From a checkpoint of a small mixture-of-experts model trained on Wikipedia: 49.7M parameters, 64 experts in each of 18 layers.
Below are experts of layer 12 (counted from 0) of a mixture-of-experts language model. Rows are named router (the router's row for the expert), down (a neuron's output weights, with its number) and show model dimensions 0-255. Each number is 500 + 25 x the weight over its row's rms, rounded and kept within 0 to 999. Numbers have three digits each.
Before each expert's rows: a language model's description of what the expert responds to. This comes from a sample of Wikipedia text that the model never trained on.

# expert 9
Description: Table pipes, name pieces. Markdown table cell separators before numbers in results tables, plus surname fragments like Mor, McC, De, and "On" before dates.
router:530464495513548488496537501536501510492489511491503478516514465503479467470506504502486535525531471463519517510536525506481504502506525511517495458498513580470526471552491517469482472483481498497497471519496471538483542499503498543494515533477462504457483500467468482503458495538475513461523496531538493490532553526452532527462463523507511482463517508523515503506484546487531529488494506514514509512475482463532524466510546480548508514472510562505505508531547501504521510502524507494496515513501507462487508521502513486531509536543526514482479482511478534460502502471515501564544460502518474483485537522487526533476470523520535481488541465475524515507504546502524469463544482498471512511491543512504472511487450492532508473507528520465468476526485511497481504515492475
down0:500506479490496500463485518444458495521507537490473529511469529544541488479454504474486490495499516503505539520493455487502527497509518500546488510506523489513524490489495494488486473519496527487555479503477499478504487467490518486517494504481516518493468537520478464492520455509505481468462471481480482545488551509454524511465483445491487478523540538509508525490514480531488492497484507490453456518492514506525483531532495504511486527498530507566517481501477493515459471514476502504537490522509538479513467486468510494492469479545538475449484491482521534533500521534456523467527495476487512525498479516511509458508489507507493532529503540510523478475513504484450515472466486520476538513491525445476589535488492510489547494536456508493475535485527479465500451508536485
down1:519498504487495493502468529494544491488486452512488493475496500503460485538502506539509509512525509508541474465529503502484532541505575481526473495506513485549470498472542471515507499511437490469512490470561526532551504484465500498533479469501513536488501470474462469498462533539482511520522511466466479524479495494493470491471493506522545481529489523502508533509497460455480492483487465510547509512453465488506473476497525498555497520480542511513510525497544485518487475512529494512502480470496503453501508580522527546487478515524525556511508504499448481502500493518499505532504523531492512505536508498514526494511446499533519492489476528532499478473474525539497481508519515507507551507495530477485521469526516538492538458503491483546482547499497480510516496474508530
down2:482475491473503498536485492498531521505517483474528509481497509513476444441526514520458519523535493488501482524526516521486489529496517505489531499464499510477505481524502509498445490526470483446463508473499530504507538522519460489505517483552470512478496492444534491510525491515482483481476517463524535501508559475536494502489490461516495455540483509500516492493528553475477498503484519518489479552482475509502498509489498498505458472502456491483511513498501487495482513485546478502458529480485492482510507566488485509488533481482566487473498458536482514500517546480520467565496512530497466505480524520532537546520481523492528468431550525539529499523491493486473513449511492506504497506505493554502496551498470483518526492522482475509477504522461486515483530558493506
down3:500512517503490512499544476514502521477451490476501479483536504469512468491527476458546516570470596494523511531525499487481448529501545483496509483516494517501491509481530493483463474505490482505487497478491486466498538477512497536522502547513461443497522494491501479528500549500501518522536518505471521467514524544492485463467458522494457502566517461484512475504518454477489522494510511484508521422527525467476502498497446477506462508485492471528539502525492505527497492518514552527533510533530477494475536489506507517504475500524488509554460507486523462506479497469485509534515542471484496503547529498473508536512526509496500495470524507489511513523523507540500531489479521488509538501523472489495511511499493501483550475519522521511481517510540465498513476502532482
down4:488501475481521458538558516519479505554501446530510463446509487505505478511505524437533465455491525508505500477491507449491507542485524499502526478498508539491447498483476484461492493496463493476468494484491498468491503502533497494441450477509523461496479471493494497476437523521494483511518459475506496540501505465496530506494534492533513495500455521531480483537522525500508509477504498472492486464516501488462504518552497510492521511517519492485513467493501503491549480477463519525534486544482526458526475472515481461510532517479483516483491505508529522511511493481464491511514533513458532542547481522526550534453533504466490505465508520519474520478479560520496519523496505520457499503481501445509455490493550477473536482535494505497511501499515486521532520505509495
down5:524524473477484478477477532525462489499478473510488458508504535522493510504518446498487459502481490518503503524483497533557502526522514494455467475503521541486518499491553468491461504484472475495472476515502531480487533481490514481466497497485498515516488489504431492505485473531467460441458433523556515477495516443493502530556479503530458484515483501519516467525518487532472513461516528520510500462474491494473503463492503518493536496438473503535479463491506479492499514475523492509514500496467561474525479477495475509500517541508527505502472512542484553502513520474479524487493522476501468457508479500547466486474500492457478486441515536480525497483493520513492512491500453501478465525516469511474473449477547483504508507476488481488517518474526484488478487493511483
down6:550479495486501541517493470460494499503500465458514459516510557499508489451475517510476468537516462522497489520508504485491460524509494501482471482464484452478483519511497547528483475545482479500446459491475493476501447486481533546504496526541478527472472474514442511532521501503505491511503542523494503517479502515481496484517523473501492532463484471505521494496497490504498478525527515516456455494515482470474555550520498497527514491507510495410512500474509481475488501505549514488476514501529485534498481468481517470500467570506532528532540463436520518507470522508498497494513506490501515486509521496450493488543504496497497512534558501514542502481487495516499550503494519521458558510471538518530500529512524517477479515474478484508523486484533489489510518501506495
down7:480474511491526441482483521476433512512475520503481459479519459496495537525532484508518504482467500538519533523503499448475477464530524538492490525464528520542563465488499505533483520506482513528517466514487471508466567477483527504487495521470476522501490522521489502536487481499515510432495470548553522510503488464437541521502504507517486478546554518544481485512489524514465498489553497495468465501497514535489492523500501499513415487477500488543531490506501527456532457525519464523494464512503507498486495476483477490502521469499493451513514515499482528512511537520486520532513506507529492495522499496491490471524525526497487502528494512513519518501513504520470477528500428471472491515478484520508497497534540496475489515478468479459493471524505486497519521505499499
down8:523525497495526481463519486534526491524452545500476487536504464496442525481532515490508500533471529543524533484549488516469490454508518511484513530517492510499559498502503442516545487510489513449484509494484513477503500497527490491530516449513501519518537452500517463507480554503545487530480526498478485523497547525547484500480472502492511476475515527551491549513510468537503502489477501506525488505486522508509492473519529514558520489517509502464498497488541487482505472512508483511530512489492491483522449470530483504546488455479494478496484510494509522549487452479497511497552472507448481466491481538494522492499481508533501478519495469526519445530512515473484523441486536483493521496498487480511528532539509531517513473516527504547502501479494490502524476465553460
down9:501489505488476515499467559529517525481509490492489514522542524508496540498482480513493525474539486531499531494487508523496489543471511498535473468488483484481480538497497533565508520520521498488515523473491502494513505533486534513460509524479517525472503498530468526495500559444499539474486476508500539508470528494482493534525463443471503511520517502518488447511487511502494494501490498434501458505513443500475518495522491492511526534521518522491506497499437518495559527462503532517478443480501533503540535507464498539500524529524491516498472503513557522462487519499518496479522518460526491483492496518488532470512535490458499509513482490564527499519531527508460483493489476487491497494480479491476501523521449497545537556470502475459516502504531485495523555540511504
down10:477517522503473499489515483492475497514500495496503481474541516476496537503490523472502502486512530503488459525493509569510455501515483523529477474516533498499546476488470506510487541465512444493506523469482465488512533482514520480477534501474514495496522492499484506481513499492489476503506511481525497472464480508486556499488487532530489494505503475515509497521474475536443509521512515481458525509482494483512506519491500486505470518481507519511532520472486495490510544495543523472494512512480497517519498497460498464492538487440511529482475518548523526477510551561478511477449474430465495521497462520545502467495492541420523536486497501504442481491489512468524473538427478480485552554516497469521493488517508531491478495517493551476489487532525538481500492454490469
down11:553478487479485494507474515474517531470547473451501511491533470502512535503472479503494502524533546471433500497503521492469498519538517524485505473481499493498500501495488489532501465514508488463540457511513510473491501498542441477499510504496496473458450487510455531527472433523472498502485497543493479467509517500540500493476486527477522510499508478507482462499492512516500486517509499487474515481493497546484488496490528489482527489495473485508489483502520506499534525493497499538468484507513466497543502484503543525482527501494488551492479483556504467455501446457487506476522547444530517526535509472537508560506551545505485510502446493472505539549476481487470542502523526526489494537510519513477534524551487506533490467518485459523486492468535526483484490496489517
down12:506457520516475508477486477496500537518477499497498561473515473479513488507467461528497498486479455553474472532525530470530491500499509476482513530530523527470495488487530470515504467497546464504474516486491511498483520480508471490481492488486537462557507474504491519518491508543444480526488506537528529513482516527521490490462513514489529510534505472452509500531507523510549520506505489517530489519488482473454487515508518496495518532511474465464500508501490497449505484485524482503509517505490520497512502488500505506481522480486505539491491458490482460490548459505511501537498498479523515505486524484487516488547492503454508459494508506492499490508504474439506510452469528593510480518466504486481511466524533506547508522426511430542515488485499511490447514444536535
down13:558511508482521551473525480494447517500491501526502496475473504489494511503527472458548542516498434546512488492512518477489524517466460529487503476437489495508499494512486483510503516481478486439517499497462476455543495492486524510464533497476489548488508480492506512515515531438487449482491507537499493480505490517497509499511488482497473524484477532479502475465535458503535473505502478474470494516531494523487528506538485509514480484509507530515516486522488491514518512517531498467526498526494494515506500546499503505501496520480505504466504516493534519536479534489496519510514519470484485533450528513500529513507528500493531520424508468509436467521512464481477524521529535526472490504507505557490536458495513472518515465453462531514505516510471477491489434520565533
down14:528497481508525511488480516487520496461508499469517497543464531470509526483451538503526458523497456507452514486503477518509480564460501475492486481518496515509504550486515504515516530506501476519467485526478515472508481481544507465450500501504531518469487490535461501498506490483493502515450526493542504497517440487559500496529507558496479469519453546466536490498520485484502512516494475491477538483503502534501484470499501528504555442477493501512512498498441490485469498479497546478518479471503517532517497506484515469519502508510533484489485527491540494520504502457510514503471457490548473459504505495456532506429492484533473504467533504519514489544522504505500458486495510461514481516490467501522522485455475482467506518447482475484478516491491460548520465470486503
down15:536511539442492522505508498581487512505493480546518535511475456478529479532504522482484551443491493513527510512495492524508510468471516518470491486530486497489492516489526509496471477480475486508528487526549463510511470478497507511524492508510499518497515504506501468495490529471533482466526444518516470511550497509490520491529439514473501540487528524552459500484502503505519486530536477460524519509513537534455496492488490532512509497484480549498511474498522503490460507493484475484492476452461524508462506503447510499541525510535514488484524520543524481501481516496540524514511485515546499516488472535479481494488515486495492508468514509495529472472466530525537530466519492512438486553471522497464464527471479536444479506469465482501459488443493502498498512482498515
down16:494443515488532504433521495488542512499462514497483532527533503513486528544549521501506543471512509473465444454482494504490508494515544510517513482502535498511520456499533521477527469523496487504464498519514522487476500499529505526540471534451473510496558490519503474503478464477507530457519449492540482547484517485519491498516505524509480485505494500504516517507493460514512519488511483555492497467507518512473506514476478431475542485506488505546512471517502510492480549556531500500503496500453545492521513496527498545488485543520514515513469542572496500483478519476466461518541519485505509491489533479493491557462467519537508505467508512535495474478510522522500500498506488488513486502562507509508488484525491527484456490462495493522500463481524499518523509521463499
down17:482490556542529524523521485490492492470499552500502482475498519537499518514493474464509508486491555478504468477461533524503494499547486462524478497493518482506497505537535497485535489447476471538507505502491506561525495519529525521530448483470474481501484534520526506471445491475521522516539494497540532509535477540493507473490485556520538494512531565478482440511533485479481482518507475548464476501486510494453499478482492524515471488506495565497507494510495492509538530483487500540474487475447466484504508490490499496481519485488482519545482492497511511477564545512499479541487500481487516478569505474491506459504482501515483493499499524505471530486508499511469515512491462517467518483529506490514513512464530478460471505517507520509534501471549536500487543492481504
down18:485509427506507495464526486540472486542478494502470488470478504547464501524494467495488521473519530500512515486472491523549505501497477449478470485530487525454510518455493503502523494511512473542486463522515522488517475490501511477510531505506514486527494504503474539485519552507500482505453485485513494455514519510505493525510476487528484536530481523518546479480518525485517536462536544498488540416462477502478454527493491513447523475480475499514488503516499470506527481501486503546503497485488535470516462487476502485488552483464517511499455500527507498507495494496485529455475547461503518508491436493551489457471531500479484509472510490524495528495519499494486561459515474498478487462501472481438517479496520475480520521534505507524531510488521480500529536537507496
down19:532512495470496473527526483506514511506527489538502508506490480514468499478527512536477533525486503485467498489507453543488518497509501516480491497454534495516548491492556414508509410486472528526486468524497500477491486538485511503498533515524469543469482489519501496500481489487497521463481501492508525473482497509517503493509521483525468454498518518544531509499494532528464465524472478540565499545498519487518500499522498508511488521536510509500529478535497484521472534532501493547528548479477468498492512450550517487482505508516486505481512458525495512486507483430528509498488533473482479487519500501507515523482522475518491475504498540505514499476514504493519492505538485481488479474447468532496515499510439484496537489493523542449569468513544504528517463467494485
down20:513519518515543510520505500498454480508505495497501531490504499475517474458484498502526508484491487523501487488494488509503460527491544442519472489524515498511517477519509457435506505502465518491498508520458546534528536500505508490521521476511488536542508531503549534500486430498502491525492535506497524487511502500515501482494516496508523511506502476492508493455499456521526531545533490468478468484486535497518509470475518493532503514504523486500480507507466503505458453481483495517503593483461533496464495525519525486524519451504512531499526477572448509495516508510543487540526506482507505452533490505490535484493461455520488489466497528512526480512492494525494534536518488504489545507525487445508517533441519560421495491523506525526461529500490501520514504504495501
down21:522481451497520468542510486497533498509470535501495455535520524503492458529482480502535526488464462502523477518484451452510478489493495500563513526472497461481422518546454478499494502510521474476501506511522522539471534476516519461511511552502464490445531506460504488514533509546495496545536531472488504513492501513476541517528482490469513515524499494500516510507486481490489460504516527580492521510515492473519488506477512518502496514469511480522486518505498528514517529531519502449490511475522506480500493518484467495492508490520474506483499473529548514484456517524530471536483474526545519514484515526505503495518544527530479511502486527487485504494451477472509505550510514436506501529512442505534515515516509538522475491551511508494521536503502523488475493532454518
down22:504541457464436510511512515484475478538529450485516555540506515501469499519511489500562513491492439498489481479507506541493487490505526531472532448489465482507484448451469530504534471487532492500553537467486544465469495498494525467496485478443526529499509487510483490489452504475505524491486524477497495483469507466522505507526494567464509496456505510493514514545537507529532503527495481478504491492494530527514502476459525481479525481539496541478500480469511478489513507531495483475510488504507528479467522511535485474528470520480496511517487535476495512508493530479494545448515484494489480502487502495484502518438498478478555520526522501494541554461510491471514470501500505524455516532481533517528508494476496507468483506514491506505525468484495516449538480492503504
down23:518498519496495507516483507478526507499508521523512509525428525486487474497504484489518508518543475486469498549514514510518506500511511527531507450487507522536454505496501474532489502542505452480535470532489497508507480524510520514476527483552499520469464484512492523504507507497503459472505463510491468506519473458472508456483522505470486483520514513503490496461521500503544481548524496449494499435485479506496503524503471480547494492504510509533516526495497538474526478540483487475489499500463456495477539516502510514545435474561498492481480537484563511517502476533533496445544503489518472496449449511473475491509533509452527465480513523495524503478508492538485498499541513517470468513501455492491525512523520540471517509491435514494499498540477543459532481477503493
down24:500512507487500520523481512473547498499485467496510525499492523555490455507493524475465507546478474487469468521463515477486484526496512511522518447515497501504450485538470487490495483494504518495497494480512508527512482507486504500498480482508521527505478478510511487509546453533450528485529516512509502506493471508494484497488531469507545453492494465441456505441539488450478467513471478494531487514512511486496519479516487494503480517493456470513537500493533494515460505483487505418500494545488498475499504517483550451504484541554591518533496487527529497489494480492521483498486494507506486498534523488465482460488475509530499504494544509487516454526506486512514479493509505503553501478485509445550519471488483511481472473518470516512450490470476479552509493541510554
down25:488526495518536511516480554496516539550457536507496542531442465509510488495578483500512483492497472510485534491522526509543478494483494477484537554529494558522479496544516477504515494515530511493536474543512528471500493527490485512492495485485540479501486487502498535508452498502499499530502482517482448539499503529497508478511517532505519480476472490499492476497466485577513502490472490499505492504520491569499454495492509478477493514516515469486472549512513494447486471475462535520528485491481498487517481488498495530459478483479519513523508456510491488511554457501461470446549534478495538522499509480510496504524472496514465488476494517489483521461479477494471493504506556517499446462502468464540498518505476476524510486517505488508489542520519511501540478536509508
down26:453499529573540495562471541494526546526517479477509516446527513506549487466502509513477485473542549493511497493505550510498510522515530505446472516511519466488520538500543499502520535506507464488491490505494520502519467500526487518494476517557483472481466504477509530516501512479529523462531512539513486529532489495488491482522487463498481464532499482498437480475463480482481502543493488514512522496497504479510510518516478504539504513469559520498498447478502501487451477487499507436529475491453484530532479508547519510475506497472524490519510513502516480517504529479531497510508463500503531529532484501568489472482508482507506500501493514531477504472498532534487480530485478474509507509541445465474499497538485503527511458531510521517468531498497536514491521478481534
down27:514456512482508507503517462515543492537507495510519520510466444471491494521535510496545486490532549473526501524499474499475515497501537514510518493515549496515449469486509513525500492522492481522521509482509453537538477551509510528519504534509506488520524472490499495491513484502497485535501552471470519488513528494485491455515535473482544510486521504489527509452469491525518524494521507471476504503479518525515496509480513492509477442523464509473512475418559489527495522510498500522489481557514499562533451502428484521529479427491547508524485485494503503525503523505528458504473523507488520491504479471544490506513535499515556529532484499493525506505507524455473469472471529469494536483524507475501484509500473529514486532506485475500498504478506533475508464540527501
down28:457491527559512513504520480483469501552485461469502519504483519549497493566550470485464511498480521496485491521533500480469497522511527462491519516480521492516489501514513549525483512512497477519480514508534489497509485515502508500527469527489486497504493494501506522547495505480511514488477555537511488491497523477461491476497519505476521544510496478449520527487480483541467500486496514522512485453471472512496539502504506480558528511513463486477492494512564517495489494475492520493483469438544489541527464501488466544539509510513470499566474526491499502501485569499525474547551487517542456531552492499529486492490509539477492513500477465508506475506525474500500465518474511487476518465530454466509451535469507501482535481496461486506515502499517508461538520523512506
down29:499469483412474498546499477497488484460466519527465514516500498474519479477492503488490537516494441495509516475509575472511489495512519450521480502468526492473485510493480545530514524455503492488513479490502459480500513504494546503472497526523515457499491520487536469526492521517493477509542438495469491487517485494471518488507535479503509494523500517528473483482515500526516528494499484510541520536515529511479523510486504477494476562543501473487502530488517445487533507464512506513490472524493492492457542526514497463470504534497458512478484493488534515459500531549482503497480477524481466466547459462476466500524520493464526505490519490470521524519502504525518490526520446486478511513466541508511452539487474522495494501536575467498498490505527534510472480483485484
down30:485503476556530525485519501505538507522477532486505468514509531512522490496499530496499547487507524524530509475513502493512505501484485478505459508512512497481497556492501451475491504453475477514456508525491485524518482455482501543486484535490468456501492510495523485485480541495555508451500507520446473496509549502498501507451492534506499509479484478508520513568472527523496522517485494462438530507502488502522487522493560474527497472510496536473488524514515522505482471483515503511506493517493512535464489482472484557571535499563476500508515493462485503518480494501503490517517512479516525485475500496509541433524509486510471491519484510482439491451569499504526506514508541518462487505502488540485511458481512545497517501453498485513494470537462478497506462459486477
down31:491533531445506526466501502514482468531521495501573504510481531474500532493524510532537496490473463514468481493466512517485561485457529485491463420500493498524484497507502522493493528498475535461520488468514495488493502520494504511537514443482492476487531502538479482506507511463434501480496485515518477489517480494506436476498485473489500474477512482457517513516522471514556492461512449519526486505527536517488490503505517455450518508499526512493510497514498529509522500519522480530492554519539548558468484487497446485549488517517488520539454494496482476461499520494499513508490505508517472548483525482501516498469513507488481514464564510520514488471515506471490533485513540519462457507510510521536489527515509510480526538490507509509519480477524453514517509518509528